{
  "experts_per_token": 2,
  "normalize_top_k": true,
  "routed_scale": 1.0,
  "init_std_router": 0.0192,
  "norm_eps": 1e-06,
  "tie_embeddings": false,
  "beta1": 0.9,
  "batch_tokens": 65536,
  "train_tokens": 288700000,
  "steps": 4406
}
Below are experts of layer 2 (counted from 0) of a mixture-of-experts language model. Rows are named router (the router's row for the expert), up (a neuron's input weights, with its number), down (a neuron's output weights, with its number) and show model dimensions 0-191. Each number is 200 + 40 x the weight over its row's rms, rounded and kept within 0 to 999.
Before each expert's rows: a language model's description of what the expert responds to. This comes from a sample of Wikipedia text that the model never trained on.

# expert 8
It responds to: Pronouns, auxiliaries, adverbs. Subject pronouns and auxiliary verbs in narrative, such as he, it, was, been, plus -ly adverb endings like promptly and accidentally.
router,214,229,139,191,196,230,133,164,197,217,175,255,205,228,214,180,174,199,185,183,184,171,194,136,195,178,193,198,257,187,293,215,254,196,194,233,246,231,161,187,181,131,230,204,263,134,186,216,227,212,172,250,189,271,230,261,207,168,204,216,219,275,164,154,179,166,238,184,184,197,117,154,255,179,232,245,264,202,128,192,125,215,122,143,183,245,139,157,148,231,231,174,213,148,175,200,234,256,131,193,160,195,255,216,145,246,232,180,175,201,197,125,203,223,234,233,242,273,168,214,185,285,222,225,187,135,145,206,247,177,222,151,156,200,258,192,240,192,225,177,224,199,209,214,161,129,229,181,104,224,166,253,197,203,184,207,206,213,137,115,241,133,229,268,172,186,273,192,206,212,175,141,201,216,200,138,248,263,190,224,264,195,249,190,187,270,197,286,249,203,128,178
up0,288,149,214,153,221,253,141,224,208,274,188,109,210,177,203,256,141,187,199,188,224,126,243,99,151,218,259,216,202,190,228,285,124,180,175,224,204,185,204,221,272,152,241,187,134,169,185,199,151,170,215,188,194,167,217,187,160,164,213,239,199,163,138,246,230,136,229,207,285,204,210,135,254,188,207,190,101,235,204,287,251,199,231,286,180,247,286,187,127,211,154,237,207,161,224,176,216,196,182,287,225,183,122,194,220,181,176,183,139,265,228,167,152,161,173,226,225,246,141,196,204,202,235,207,197,205,184,196,156,277,200,210,191,168,286,178,175,189,179,173,176,193,186,243,178,216,226,223,220,181,161,197,187,257,165,244,196,239,252,180,234,209,186,234,140,237,197,167,206,273,199,230,178,177,179,235,218,219,199,228,193,255,304,243,120,160,194,163,186,221,203,211
down0,211,247,158,193,228,163,253,210,230,225,220,244,209,219,278,281,259,193,190,248,189,214,181,184,214,214,247,194,214,175,210,223,209,239,230,75,176,264,226,257,128,299,215,249,247,221,173,210,218,155,173,228,134,210,256,218,189,185,218,245,200,210,178,142,178,231,179,204,158,217,198,239,226,233,199,273,206,167,193,208,247,195,201,140,221,218,159,237,252,164,190,254,190,235,203,220,221,172,194,196,218,193,206,106,237,155,264,204,201,272,192,281,256,268,234,240,180,195,254,226,229,227,180,232,179,251,147,216,175,131,232,264,292,196,200,204,207,216,179,165,198,144,213,151,240,286,240,153,198,204,145,182,197,243,131,187,136,252,210,219,175,212,167,169,182,217,157,212,182,240,192,123,207,250,194,172,175,218,234,203,182,153,111,189,207,236,279,75,256,201,270,176
up1,239,233,229,177,164,156,195,254,209,198,201,187,190,127,233,151,163,168,195,173,235,251,200,187,180,249,137,169,207,253,181,254,153,156,198,189,114,234,173,159,234,218,175,218,203,215,209,228,223,172,187,251,135,228,192,281,195,185,175,183,239,232,168,155,174,155,244,241,150,261,185,236,203,231,181,188,164,219,210,180,152,147,256,152,238,197,271,135,238,133,138,200,173,219,171,166,266,223,204,221,204,212,199,161,234,261,218,163,250,221,145,207,196,240,170,176,191,273,156,183,201,169,174,145,212,139,164,132,240,195,208,197,129,164,161,236,199,203,241,167,138,178,180,150,247,150,213,203,118,274,192,124,235,227,180,321,269,218,196,266,187,144,142,163,251,237,239,295,220,200,183,223,202,270,267,213,191,245,282,199,242,170,221,148,210,225,200,221,151,206,127,242
down1,140,272,186,191,64,210,197,138,164,177,142,223,301,226,167,202,217,177,251,267,209,216,230,158,220,193,253,203,223,167,221,107,191,223,180,183,233,197,186,236,171,182,193,176,190,212,190,174,220,230,248,171,250,241,199,186,221,163,127,154,188,115,214,281,227,168,161,210,226,231,228,195,233,183,180,186,243,165,191,183,239,228,134,166,214,242,201,255,167,219,148,196,207,260,169,192,161,171,149,154,275,137,188,212,195,205,165,190,245,118,209,200,176,104,174,228,191,215,207,130,267,220,89,221,152,184,130,174,225,233,218,172,224,188,225,183,198,223,143,263,166,187,201,166,198,160,202,235,305,177,134,171,143,184,249,207,123,198,166,174,182,208,183,197,176,182,184,185,217,169,232,121,210,237,228,104,199,205,233,213,217,273,293,226,245,227,193,220,216,204,168,223

# expert 2
It responds to: Time-period nouns. Nouns and years naming time spans after the, in, this or following, such as years, season, decade, months, 2015.
router,185,196,173,245,239,198,159,251,149,228,186,166,173,192,141,148,149,217,242,184,240,176,153,268,146,163,258,203,241,200,262,268,257,207,165,187,140,162,204,186,197,161,224,220,169,195,182,207,271,118,175,168,238,131,185,186,209,182,170,199,218,208,183,224,263,166,215,231,232,232,269,246,144,160,148,186,290,236,172,135,150,256,201,222,241,178,233,211,149,222,144,199,140,198,233,200,301,121,101,191,221,244,184,183,155,176,229,178,217,169,140,229,179,215,184,224,176,175,174,223,207,203,180,210,156,197,214,157,182,189,227,228,235,146,242,220,130,247,165,237,209,241,197,235,243,250,167,220,213,134,180,246,243,245,196,144,211,220,156,231,264,253,243,199,236,238,238,290,226,196,219,185,204,209,150,254,263,178,135,185,186,260,279,165,190,133,124,271,246,197,147,225
up0,144,154,185,169,156,150,202,230,178,233,206,218,180,113,155,157,246,206,108,215,216,267,153,255,193,117,149,193,268,226,239,256,197,177,256,187,212,151,219,213,147,171,194,197,168,199,153,179,268,168,189,277,245,159,166,183,188,224,165,214,236,171,233,251,157,211,254,213,139,185,251,223,215,269,221,204,179,137,224,212,186,226,145,236,166,196,250,171,207,152,246,149,213,140,217,145,233,110,227,231,251,168,251,162,142,196,127,200,208,146,117,201,176,208,200,148,226,178,278,179,148,180,232,198,194,160,218,154,125,287,225,209,209,245,251,164,274,227,200,184,138,234,176,175,238,135,237,253,195,208,182,195,218,245,248,228,161,169,185,174,186,227,248,199,220,219,178,255,185,204,225,175,285,183,194,179,189,185,145,211,231,143,223,242,94,213,157,207,197,121,225,199
down0,147,175,228,210,302,240,195,194,231,147,182,188,245,200,212,169,214,214,267,204,96,285,279,161,251,245,205,171,164,280,219,174,186,184,169,252,215,212,165,212,171,246,242,220,292,173,256,224,137,180,173,199,260,204,219,265,223,172,186,159,103,249,178,159,187,186,129,182,157,273,198,208,176,143,168,253,232,234,289,229,152,161,195,244,187,248,175,196,177,182,239,267,221,275,188,140,153,190,215,188,205,211,187,156,217,153,228,223,216,202,219,171,235,116,132,261,241,198,206,223,205,254,178,224,267,219,189,240,268,161,251,201,261,209,165,193,227,209,197,155,148,216,237,237,118,151,216,163,249,216,202,224,228,173,188,221,211,212,179,291,220,147,181,234,168,226,257,207,259,226,230,170,148,198,157,163,199,175,257,144,194,244,195,160,245,174,193,176,145,170,210,184
up1,231,152,181,191,199,161,219,183,197,180,248,265,185,267,256,270,188,161,193,205,194,148,196,203,250,218,238,290,151,224,178,192,160,193,203,254,180,190,193,110,225,155,214,225,211,194,192,205,264,125,239,241,147,223,276,227,165,153,247,183,219,220,153,225,228,267,274,153,255,162,253,189,158,157,187,246,199,227,226,209,171,210,163,249,186,267,103,142,173,140,200,244,261,189,184,200,215,149,140,222,232,258,158,236,220,203,267,277,157,293,234,170,197,215,185,166,163,248,169,204,268,236,154,163,137,160,187,236,239,151,163,222,250,208,232,247,212,173,263,246,209,190,282,306,194,192,275,204,152,245,165,265,233,236,222,204,151,169,137,240,163,217,185,170,204,178,200,239,215,208,202,231,132,200,221,196,200,252,185,214,233,186,197,187,208,173,193,251,160,181,130,233
down1,153,203,195,207,194,259,141,191,217,292,202,147,265,148,202,106,226,203,229,200,215,236,205,274,204,210,172,133,220,172,158,207,186,214,208,149,222,173,182,284,171,226,150,161,204,256,249,210,165,248,221,166,169,214,168,184,257,189,136,179,186,194,233,165,235,135,171,112,178,178,181,288,214,193,207,134,216,217,159,202,236,226,217,250,187,166,241,213,149,264,205,172,253,185,282,220,214,171,228,155,217,285,191,289,175,187,169,133,174,177,201,193,177,164,217,173,232,204,201,216,202,101,234,209,198,147,197,234,151,203,182,114,172,202,176,204,197,247,190,174,220,261,199,157,219,220,185,272,243,192,229,200,257,199,199,212,300,250,253,185,229,177,161,205,218,251,205,174,167,191,207,268,266,207,179,273,261,119,231,193,191,194,274,193,205,195,244,114,313,183,201,229

# expert 26
It responds to: Line breaks in lists. Line breaks ending list items, infobox fields and table rows, plus prefix words like non, semi, anti, half.
router,149,269,169,224,259,250,205,218,240,241,218,245,192,203,149,152,178,235,152,179,242,115,196,278,177,176,195,169,166,204,207,239,243,253,205,149,285,204,208,239,206,222,265,238,260,173,111,206,237,165,161,214,298,221,252,176,141,206,141,220,163,256,158,139,195,233,206,225,189,180,151,223,138,230,196,260,215,249,223,164,190,141,216,143,227,242,160,170,232,199,199,178,200,157,195,275,213,180,124,187,180,234,253,234,204,227,231,264,199,161,172,173,234,244,178,180,149,209,173,242,142,225,233,210,169,254,213,248,260,243,211,193,184,168,171,195,164,203,272,188,153,216,193,184,260,219,144,203,209,184,241,229,139,270,236,126,239,215,219,269,253,213,237,122,234,189,191,225,249,149,141,227,123,211,261,181,211,130,156,179,211,145,173,109,156,227,168,209,174,187,165,193
up0,164,207,228,202,160,150,199,259,204,194,187,145,185,174,198,228,202,170,202,193,262,224,122,229,265,202,234,172,184,250,216,229,189,249,228,172,175,171,101,160,215,101,233,188,222,153,210,189,173,227,246,238,128,236,230,227,202,159,221,209,191,210,198,230,184,191,155,215,223,230,225,157,88,237,261,215,149,262,210,159,159,172,196,158,200,194,212,216,181,169,219,261,139,225,193,195,144,224,137,180,148,287,229,312,215,208,197,185,136,222,226,182,250,226,246,130,241,226,253,299,261,161,164,228,232,196,118,104,236,213,241,175,171,209,208,185,155,238,246,208,242,208,236,236,162,172,126,187,177,273,212,197,217,128,180,162,188,226,236,220,197,171,225,150,125,169,210,207,289,176,175,123,161,189,266,196,156,217,163,254,189,153,202,181,212,199,194,188,224,172,251,266
down0,220,178,204,210,154,280,229,147,239,197,122,266,188,191,205,148,238,161,224,88,263,209,273,176,152,245,217,226,284,229,194,182,158,190,192,160,191,238,240,198,159,251,223,217,172,251,131,213,170,292,142,186,242,185,223,274,212,237,229,198,220,214,145,204,209,296,202,165,266,254,197,195,242,219,117,224,203,170,161,196,161,240,217,220,142,209,217,213,250,236,212,222,253,219,249,228,235,269,169,184,126,181,222,199,158,168,258,207,206,165,154,200,186,227,140,179,120,196,99,176,212,161,211,155,188,222,180,215,203,139,156,185,177,225,260,265,191,189,197,159,94,210,171,183,233,273,183,152,257,210,183,193,231,260,203,252,245,193,183,192,227,251,175,144,228,181,160,195,149,194,241,172,228,217,183,206,255,178,220,102,188,181,223,158,226,198,205,283,248,209,193,198
up1,172,234,207,194,208,162,168,165,160,204,158,223,247,228,173,168,234,213,281,182,207,235,154,145,201,247,165,257,229,200,224,278,214,184,222,173,186,200,148,225,176,176,231,234,151,191,160,296,276,143,205,124,173,168,243,229,261,205,200,145,178,210,180,273,229,248,203,159,192,198,226,237,139,188,219,195,166,191,149,110,239,224,166,218,259,236,170,180,187,253,187,176,200,275,160,244,124,206,160,262,172,253,270,238,173,163,229,203,205,256,242,206,215,157,200,271,208,206,161,211,215,142,222,247,75,196,230,259,207,212,216,189,121,247,123,185,152,188,245,175,234,204,187,203,279,226,267,188,292,184,254,214,194,160,246,240,204,273,259,213,223,156,251,175,131,194,179,208,125,180,195,197,187,221,143,237,188,254,152,144,216,220,182,174,227,199,238,148,254,221,195,200
down1,193,183,184,205,227,178,247,157,234,174,164,159,113,153,166,233,161,193,249,217,218,144,228,198,208,214,222,233,191,211,137,119,239,176,163,203,248,206,164,215,142,139,178,270,223,244,182,227,203,173,243,250,153,92,180,132,259,142,199,202,216,179,198,201,168,247,164,190,230,197,202,199,160,173,211,148,269,193,108,222,215,187,255,230,250,265,201,223,200,201,202,162,226,217,212,255,269,226,192,230,262,283,116,266,183,122,186,172,142,214,208,109,206,168,189,234,221,241,200,169,141,258,187,186,231,237,219,169,200,229,170,238,201,186,256,184,185,266,128,143,187,198,158,213,183,193,206,234,216,109,182,148,271,188,248,188,228,234,217,289,223,200,84,217,237,193,131,185,186,157,248,239,228,275,199,212,206,173,218,233,169,142,186,114,215,166,203,205,216,186,176,223

# expert 10
It responds to: Word-ending suffixes. Suffix pieces finishing verbs and nouns, such as ing, ation, ance, ment, as in renumbering, decorations, inserting.
router,124,211,212,211,175,266,255,210,224,202,247,99,175,235,233,134,166,175,166,272,181,181,219,208,202,185,224,195,258,152,228,124,266,206,246,242,245,153,196,263,248,198,215,229,235,167,169,188,206,185,235,229,208,161,227,161,236,145,150,277,218,264,113,225,190,117,252,216,224,174,194,169,154,160,167,223,209,232,189,206,266,218,199,224,236,252,180,108,230,146,234,175,207,183,194,203,176,188,116,115,166,233,256,184,143,171,216,197,193,151,225,215,255,214,203,174,228,158,298,204,209,195,193,231,230,162,215,139,235,201,227,144,222,148,207,213,209,234,207,205,159,182,199,278,199,184,180,233,225,218,191,250,253,213,102,188,177,191,150,106,209,234,231,191,130,187,203,162,153,223,224,150,265,284,211,196,158,184,165,144,188,264,231,219,129,186,191,243,206,215,124,159
up0,210,221,139,189,268,157,188,178,269,220,130,167,198,256,273,174,222,199,204,226,299,227,221,264,152,210,209,187,171,231,222,209,232,198,276,190,195,265,171,168,189,199,219,181,179,240,194,159,185,201,297,206,157,215,200,254,156,175,200,152,101,177,271,195,174,198,171,242,171,170,192,247,201,164,154,166,267,178,141,158,205,229,265,251,215,154,176,135,170,207,211,168,277,191,141,231,207,151,165,190,144,210,213,255,192,170,147,252,242,272,218,258,156,230,227,186,220,179,195,265,185,219,180,254,250,178,160,168,167,188,211,200,238,210,257,149,230,266,134,238,202,249,206,207,191,257,157,213,149,267,203,208,228,215,213,193,110,178,215,278,227,166,212,253,235,219,235,212,217,196,184,183,129,228,244,130,239,207,107,219,226,152,132,220,278,138,186,173,219,263,179,196
down0,202,206,201,262,189,188,216,236,199,211,152,232,204,220,154,214,155,143,220,240,188,219,207,302,194,147,232,224,116,179,186,208,254,197,213,201,159,201,153,131,248,171,149,221,274,187,185,198,181,177,122,190,235,204,236,261,125,187,178,177,208,228,271,202,221,230,209,95,188,190,158,194,248,192,186,167,211,233,184,222,169,220,279,158,239,223,188,164,240,195,188,186,136,181,152,195,174,241,212,161,155,254,175,257,184,260,229,196,214,199,173,250,183,174,208,148,151,125,105,226,254,136,195,226,189,111,182,281,193,227,257,258,206,231,179,206,238,188,256,172,176,159,152,251,233,188,134,248,195,215,216,262,228,177,126,170,188,216,201,296,282,243,162,199,204,185,186,154,230,181,197,175,177,260,230,227,186,154,199,233,274,136,276,237,144,143,196,172,104,194,216,208
up1,194,215,172,207,143,146,140,143,202,155,223,172,164,209,185,178,213,101,178,243,289,233,195,210,272,168,213,261,234,273,235,225,151,151,268,272,218,184,162,209,220,217,167,257,208,280,226,272,150,177,263,231,154,234,207,178,211,161,179,179,225,204,173,153,170,244,212,267,200,218,245,260,208,207,212,213,124,230,189,238,224,232,222,155,169,222,158,207,229,174,113,121,185,253,202,212,169,114,220,198,233,194,184,230,252,263,175,148,129,234,152,201,231,161,239,220,225,229,246,228,236,211,117,225,280,167,231,181,186,221,228,228,204,221,166,241,247,109,179,202,208,204,211,185,245,141,191,266,153,196,228,219,162,254,231,236,199,142,210,240,188,205,168,316,198,209,221,221,213,158,275,212,226,208,189,173,209,164,272,140,233,222,245,165,205,152,203,204,156,223,205,130
down1,283,212,210,188,202,263,204,246,165,206,220,193,259,205,184,189,186,208,216,189,242,158,203,193,195,172,195,160,211,145,202,202,258,248,137,132,191,220,217,216,191,151,189,149,183,164,181,218,216,228,150,186,283,232,196,199,190,241,246,203,144,229,137,230,154,214,165,158,218,198,204,219,170,189,241,217,220,213,281,233,181,209,190,205,258,134,220,140,199,250,173,190,238,230,283,166,242,171,148,250,140,199,293,279,188,227,196,294,170,196,132,179,223,179,218,137,222,161,215,159,207,219,220,230,231,244,154,135,195,171,225,158,160,154,196,179,78,183,209,228,119,171,162,283,186,194,273,188,146,214,145,168,262,169,163,259,217,225,158,243,245,217,198,185,244,171,205,226,160,170,200,121,193,160,104,166,174,243,196,290,121,224,218,244,175,232,178,141,206,243,275,211

# expert 16
It responds to: Main verbs after subjects. Finite verbs and auxiliaries right after a subject in narrative prose, such as was, had, served, opened, appeared, released.
router,163,173,244,165,199,210,258,189,209,190,187,190,152,213,201,141,248,162,206,230,181,154,280,215,207,207,239,249,135,264,248,214,221,173,215,190,202,235,226,217,257,231,244,155,233,188,236,238,192,235,277,201,144,243,187,176,175,218,286,118,218,270,265,164,130,144,263,223,236,189,199,250,210,198,158,180,229,220,145,258,253,216,244,139,201,144,160,197,235,255,137,191,180,210,161,262,147,171,155,176,151,165,212,99,259,265,261,187,165,160,164,179,169,199,206,162,182,203,192,244,252,264,208,174,220,163,129,174,239,136,231,183,209,258,263,237,129,206,215,211,147,263,235,257,165,189,163,133,200,177,195,218,251,229,176,160,159,269,168,173,217,232,181,155,244,178,212,152,162,223,203,189,197,133,242,268,233,161,193,161,212,245,228,165,210,117,221,222,173,176,254,147
up0,221,170,193,223,218,151,183,228,244,165,184,306,225,245,182,216,136,246,128,107,217,191,174,177,248,203,208,245,207,179,156,187,177,209,210,266,230,137,150,232,238,184,167,177,175,197,153,209,203,203,164,217,141,226,193,234,204,183,178,194,277,217,177,209,174,255,194,240,159,208,108,257,211,165,203,214,226,186,232,181,297,129,210,200,152,201,215,254,190,158,221,116,256,241,204,242,153,189,191,94,229,203,286,198,202,204,213,173,136,231,199,246,170,212,279,248,246,215,112,246,274,213,214,190,214,181,150,243,177,236,171,192,190,234,200,232,252,163,163,160,219,134,258,211,210,241,164,169,214,323,238,237,246,242,191,171,235,245,204,152,185,168,228,151,242,206,102,217,187,284,198,185,206,159,273,121,191,196,177,222,175,207,189,201,234,236,195,159,185,168,229,241
down0,181,194,254,224,309,240,193,204,256,214,201,250,158,218,242,225,161,177,252,152,163,225,221,169,177,198,229,193,239,219,173,265,229,114,188,229,174,190,167,110,215,246,229,202,221,244,267,197,158,190,228,248,136,235,197,235,134,223,183,207,259,167,189,230,211,149,202,209,134,176,103,193,241,216,194,241,193,240,296,263,229,176,199,209,264,182,230,157,189,204,207,225,256,252,226,201,188,291,233,146,261,253,156,187,186,168,217,203,199,190,166,256,214,201,130,213,223,187,186,215,291,150,200,226,212,203,264,232,232,165,117,192,188,212,164,149,146,177,142,142,193,150,231,176,237,170,266,258,219,201,155,219,144,255,211,230,201,238,219,163,148,106,138,281,132,178,208,151,173,212,221,174,201,201,228,153,181,206,184,137,208,211,201,189,246,212,161,253,213,242,293,202
up1,231,167,181,274,137,268,211,248,202,163,234,185,182,220,204,243,284,251,172,227,245,252,175,158,169,246,170,217,209,207,222,151,233,180,193,240,143,196,198,180,154,264,243,161,184,186,162,167,229,165,157,174,194,248,202,124,173,191,159,271,228,253,151,166,284,201,223,172,135,211,243,224,186,177,184,268,295,210,139,175,200,154,161,208,197,183,140,165,167,205,229,107,241,191,220,265,251,274,217,179,221,189,244,206,174,195,137,268,232,268,152,251,209,186,169,168,204,259,161,197,212,149,183,185,272,236,238,217,196,180,125,180,210,212,259,169,163,129,173,262,273,194,195,185,241,198,215,215,219,246,218,201,191,201,183,181,182,151,187,215,171,200,224,158,289,239,238,231,274,212,127,212,189,221,158,177,173,181,202,261,178,259,213,155,225,265,218,253,186,256,165,308
down1,191,175,199,191,171,241,241,181,158,231,190,196,122,202,238,214,224,239,250,121,256,187,133,227,189,280,182,160,316,236,190,156,185,211,236,238,92,196,191,158,201,234,259,277,178,184,229,204,181,267,150,181,232,305,239,197,196,197,305,227,189,258,177,171,172,214,183,188,248,202,226,155,209,136,193,187,165,175,116,231,215,186,218,255,212,178,195,193,226,188,237,177,266,199,179,220,131,202,238,263,182,211,189,164,218,186,174,198,137,150,267,240,198,226,127,213,215,205,167,167,193,203,155,275,232,191,208,162,213,171,187,159,206,255,188,165,173,183,174,232,179,245,258,130,136,188,298,199,256,144,253,229,257,269,202,206,175,286,205,222,174,177,162,166,236,180,152,235,219,190,157,171,168,196,244,187,235,228,206,259,274,241,174,191,154,180,232,244,181,190,266,240

# expert 11
It responds to: Mid-word foreign pieces. Short letter pieces inside foreign place and personal names, often Slavic, French or Gaelic, such as Lesotho, Nicomedia, Bhalach.
router,239,243,156,227,192,163,150,223,237,160,219,213,146,88,231,244,151,204,242,171,145,132,297,237,201,225,147,133,198,168,166,243,220,150,217,178,260,218,236,251,149,147,206,216,235,249,227,217,148,175,241,269,217,208,248,241,233,200,245,236,150,189,207,175,267,189,236,145,178,254,129,221,144,237,207,255,173,192,282,242,188,83,153,248,209,234,194,195,263,211,207,218,273,210,249,235,197,239,230,143,231,224,210,254,154,157,195,207,177,179,245,112,168,165,208,193,233,161,254,256,151,152,217,200,194,183,211,144,176,152,181,185,133,212,211,234,243,177,186,204,236,237,182,196,210,136,220,222,262,142,148,189,219,199,180,238,137,239,141,206,236,198,204,242,163,222,197,159,175,168,257,159,180,216,182,187,261,217,254,245,259,209,146,223,125,163,191,232,237,228,180,232
up0,211,197,210,196,168,156,108,158,283,183,221,210,176,239,263,193,215,279,194,95,198,171,139,192,135,189,157,173,220,130,225,272,194,208,191,177,186,156,191,174,184,187,162,166,121,191,252,237,209,199,208,181,196,196,248,232,268,197,234,173,235,181,263,166,114,180,198,183,139,249,202,185,198,256,233,212,143,112,196,215,222,224,244,173,150,248,253,230,163,211,243,167,184,159,85,301,145,179,224,228,82,145,199,162,171,268,218,155,274,179,284,186,191,182,184,222,225,201,225,160,183,259,219,198,164,201,199,206,246,231,192,228,234,201,178,240,230,249,231,239,262,185,155,180,174,179,210,147,168,163,188,159,159,264,255,247,196,210,166,253,227,201,211,141,138,286,239,229,201,218,182,180,152,166,179,206,165,225,248,198,186,214,207,206,195,240,161,194,149,196,180,144
down0,172,260,160,195,189,216,208,194,126,162,179,214,208,190,181,164,184,240,185,177,219,223,154,249,174,180,203,279,212,185,171,170,195,209,160,242,182,213,221,120,137,218,190,207,200,184,237,189,233,206,200,228,204,187,149,206,155,206,169,182,175,121,255,178,236,253,185,203,210,314,196,116,184,179,119,226,187,173,230,163,261,232,167,224,198,190,203,189,233,224,175,240,183,160,241,162,128,152,100,201,159,177,169,236,239,211,181,147,218,125,175,189,203,171,228,159,174,248,238,209,285,176,205,208,218,188,242,252,130,278,212,162,197,254,179,201,167,178,192,273,151,173,194,124,163,167,178,148,234,183,290,302,174,211,254,212,218,223,160,240,248,214,167,255,165,179,241,140,220,269,184,218,260,118,182,202,193,296,146,235,324,232,194,185,186,198,191,253,210,201,137,168
up1,161,245,217,223,195,195,165,194,130,239,246,240,205,202,168,179,102,203,205,208,232,181,167,221,191,220,154,176,203,160,192,128,177,168,251,203,237,220,232,232,227,215,228,244,188,151,107,172,218,208,276,189,286,255,224,228,155,252,243,206,239,237,262,253,201,215,144,188,226,108,241,188,245,154,225,150,232,196,273,196,231,177,199,212,219,182,164,224,141,206,152,242,158,263,219,200,161,198,263,223,123,148,198,256,206,176,138,231,229,182,263,192,210,252,133,215,208,266,224,236,197,189,203,193,218,195,298,170,216,153,191,171,208,188,87,220,191,230,206,219,173,171,205,212,299,265,253,249,183,249,162,175,213,191,265,281,161,142,250,200,209,214,207,194,247,194,153,204,181,150,200,175,231,116,200,187,140,241,196,240,164,242,222,240,192,266,296,206,148,223,243,223
down1,175,161,258,236,151,127,212,199,229,229,150,230,194,184,254,189,178,232,238,159,189,165,204,227,205,155,216,182,237,175,149,215,190,157,140,185,157,142,172,263,262,194,184,253,187,220,216,163,177,187,230,193,183,199,161,166,178,235,273,199,143,151,160,193,201,198,225,219,134,245,156,219,243,179,239,230,178,192,125,239,213,190,159,185,157,275,172,262,226,158,158,138,142,193,198,256,192,159,176,123,269,207,175,160,250,205,221,216,229,233,215,205,156,247,192,159,156,196,241,251,126,194,235,171,164,230,240,248,252,174,159,128,285,225,126,252,155,185,144,153,269,142,244,231,243,217,223,253,279,211,192,221,157,177,237,179,179,178,173,194,177,148,154,194,254,153,198,144,160,180,261,199,258,186,273,221,173,305,191,166,269,206,184,216,155,259,214,193,208,174,91,222

# expert 22
It responds to: Sentence and quote openers. First token of a sentence or after a quote or parenthesis, such as In, On, After, They, If, e.g.
router,123,254,164,214,282,239,269,178,178,221,179,202,151,203,214,148,157,215,201,216,113,173,184,101,153,163,195,164,213,136,200,258,209,236,191,158,216,201,207,223,210,167,173,229,222,256,177,187,162,178,132,262,270,218,203,222,192,214,191,193,228,198,107,144,151,136,258,166,144,227,189,197,170,152,131,237,253,250,157,207,234,196,136,271,194,259,149,127,274,139,247,141,233,176,174,172,257,213,140,241,268,206,236,255,166,213,226,167,172,205,159,164,182,185,187,213,163,250,197,236,272,254,224,229,193,234,223,152,155,222,236,143,236,216,240,197,268,245,159,164,159,175,136,162,180,186,169,150,182,179,180,158,258,221,171,233,220,195,270,203,165,220,251,276,170,244,190,168,252,215,161,208,142,232,187,202,184,187,234,194,264,226,218,236,201,159,151,212,265,202,188,251
up0,202,190,232,209,196,253,203,241,151,285,227,165,103,143,243,236,195,125,152,256,182,208,231,233,211,231,169,184,169,242,203,249,184,184,156,193,211,199,316,195,207,231,203,210,205,186,196,141,171,206,175,205,183,204,209,246,180,213,229,129,91,259,238,198,169,253,225,206,212,202,260,145,149,235,262,162,119,149,133,223,192,215,222,168,227,226,146,137,205,214,161,234,217,241,239,247,192,199,300,146,160,107,167,140,207,245,192,202,209,193,222,164,210,164,217,205,188,256,191,288,243,245,212,181,216,169,186,127,202,260,169,172,140,165,249,149,123,252,183,196,133,185,173,243,233,299,191,186,179,255,204,177,159,228,243,129,181,184,151,189,139,199,177,245,244,228,135,224,147,214,172,144,213,200,238,221,206,141,184,157,174,187,193,272,198,176,180,208,178,210,229,209
down0,168,170,220,124,194,201,209,193,213,130,262,186,203,255,204,118,205,225,224,185,213,219,136,226,227,156,232,182,223,248,234,214,179,106,216,209,218,165,187,189,173,178,180,246,212,209,228,206,213,188,152,136,203,156,225,154,188,160,223,81,201,197,180,165,81,246,209,187,214,206,197,247,188,176,179,262,234,194,164,238,267,249,231,177,231,201,188,183,224,161,131,235,216,217,159,240,198,148,222,216,131,231,136,204,151,233,225,261,111,179,204,215,252,167,179,145,191,259,219,234,192,247,247,133,266,213,166,135,259,207,264,149,198,221,204,240,163,131,289,287,140,146,217,175,191,200,218,209,248,179,208,183,191,170,215,246,230,249,281,227,205,164,187,176,179,138,253,202,120,270,234,198,175,226,232,193,233,223,148,223,122,213,217,235,157,211,164,256,217,235,225,133
up1,166,244,159,151,170,208,210,237,94,281,186,240,238,212,232,125,243,203,198,234,126,165,220,138,233,213,249,246,196,199,178,210,168,168,199,208,125,205,234,229,230,278,227,174,124,138,185,192,213,178,215,138,180,210,269,199,152,250,181,229,222,177,221,199,186,273,217,156,183,153,275,179,277,164,186,178,233,171,181,172,238,250,194,249,155,206,181,188,213,258,174,186,199,140,219,170,240,204,172,296,246,139,178,202,220,153,180,261,273,203,153,212,255,198,192,176,176,229,246,171,233,149,228,281,207,210,255,244,156,301,214,162,218,208,138,162,179,91,212,173,181,228,237,196,274,214,232,123,189,198,190,154,225,213,187,231,227,190,265,179,156,167,139,209,246,184,192,163,188,202,242,164,205,186,226,284,193,183,214,225,299,219,177,153,182,233,170,230,148,169,167,215
down1,174,201,163,137,228,168,201,254,202,147,124,161,139,239,189,153,207,207,231,192,269,215,206,233,236,169,238,218,209,144,169,189,151,226,118,198,142,154,209,194,228,198,183,225,225,152,128,222,200,158,260,170,198,183,212,225,244,296,159,194,144,247,176,183,266,149,234,183,221,210,200,149,232,167,230,199,207,148,233,216,206,206,228,190,200,246,137,139,226,194,144,180,203,214,183,187,235,103,272,186,230,171,239,200,218,172,204,207,180,183,250,256,270,199,154,198,184,242,182,280,198,220,132,232,148,189,230,211,113,300,227,172,163,181,170,159,207,205,214,142,176,145,202,211,182,99,208,137,264,231,247,109,144,204,158,169,186,223,218,142,176,137,191,222,185,218,186,255,171,162,223,158,249,185,181,265,226,152,228,120,207,177,176,249,271,188,216,179,150,263,249,263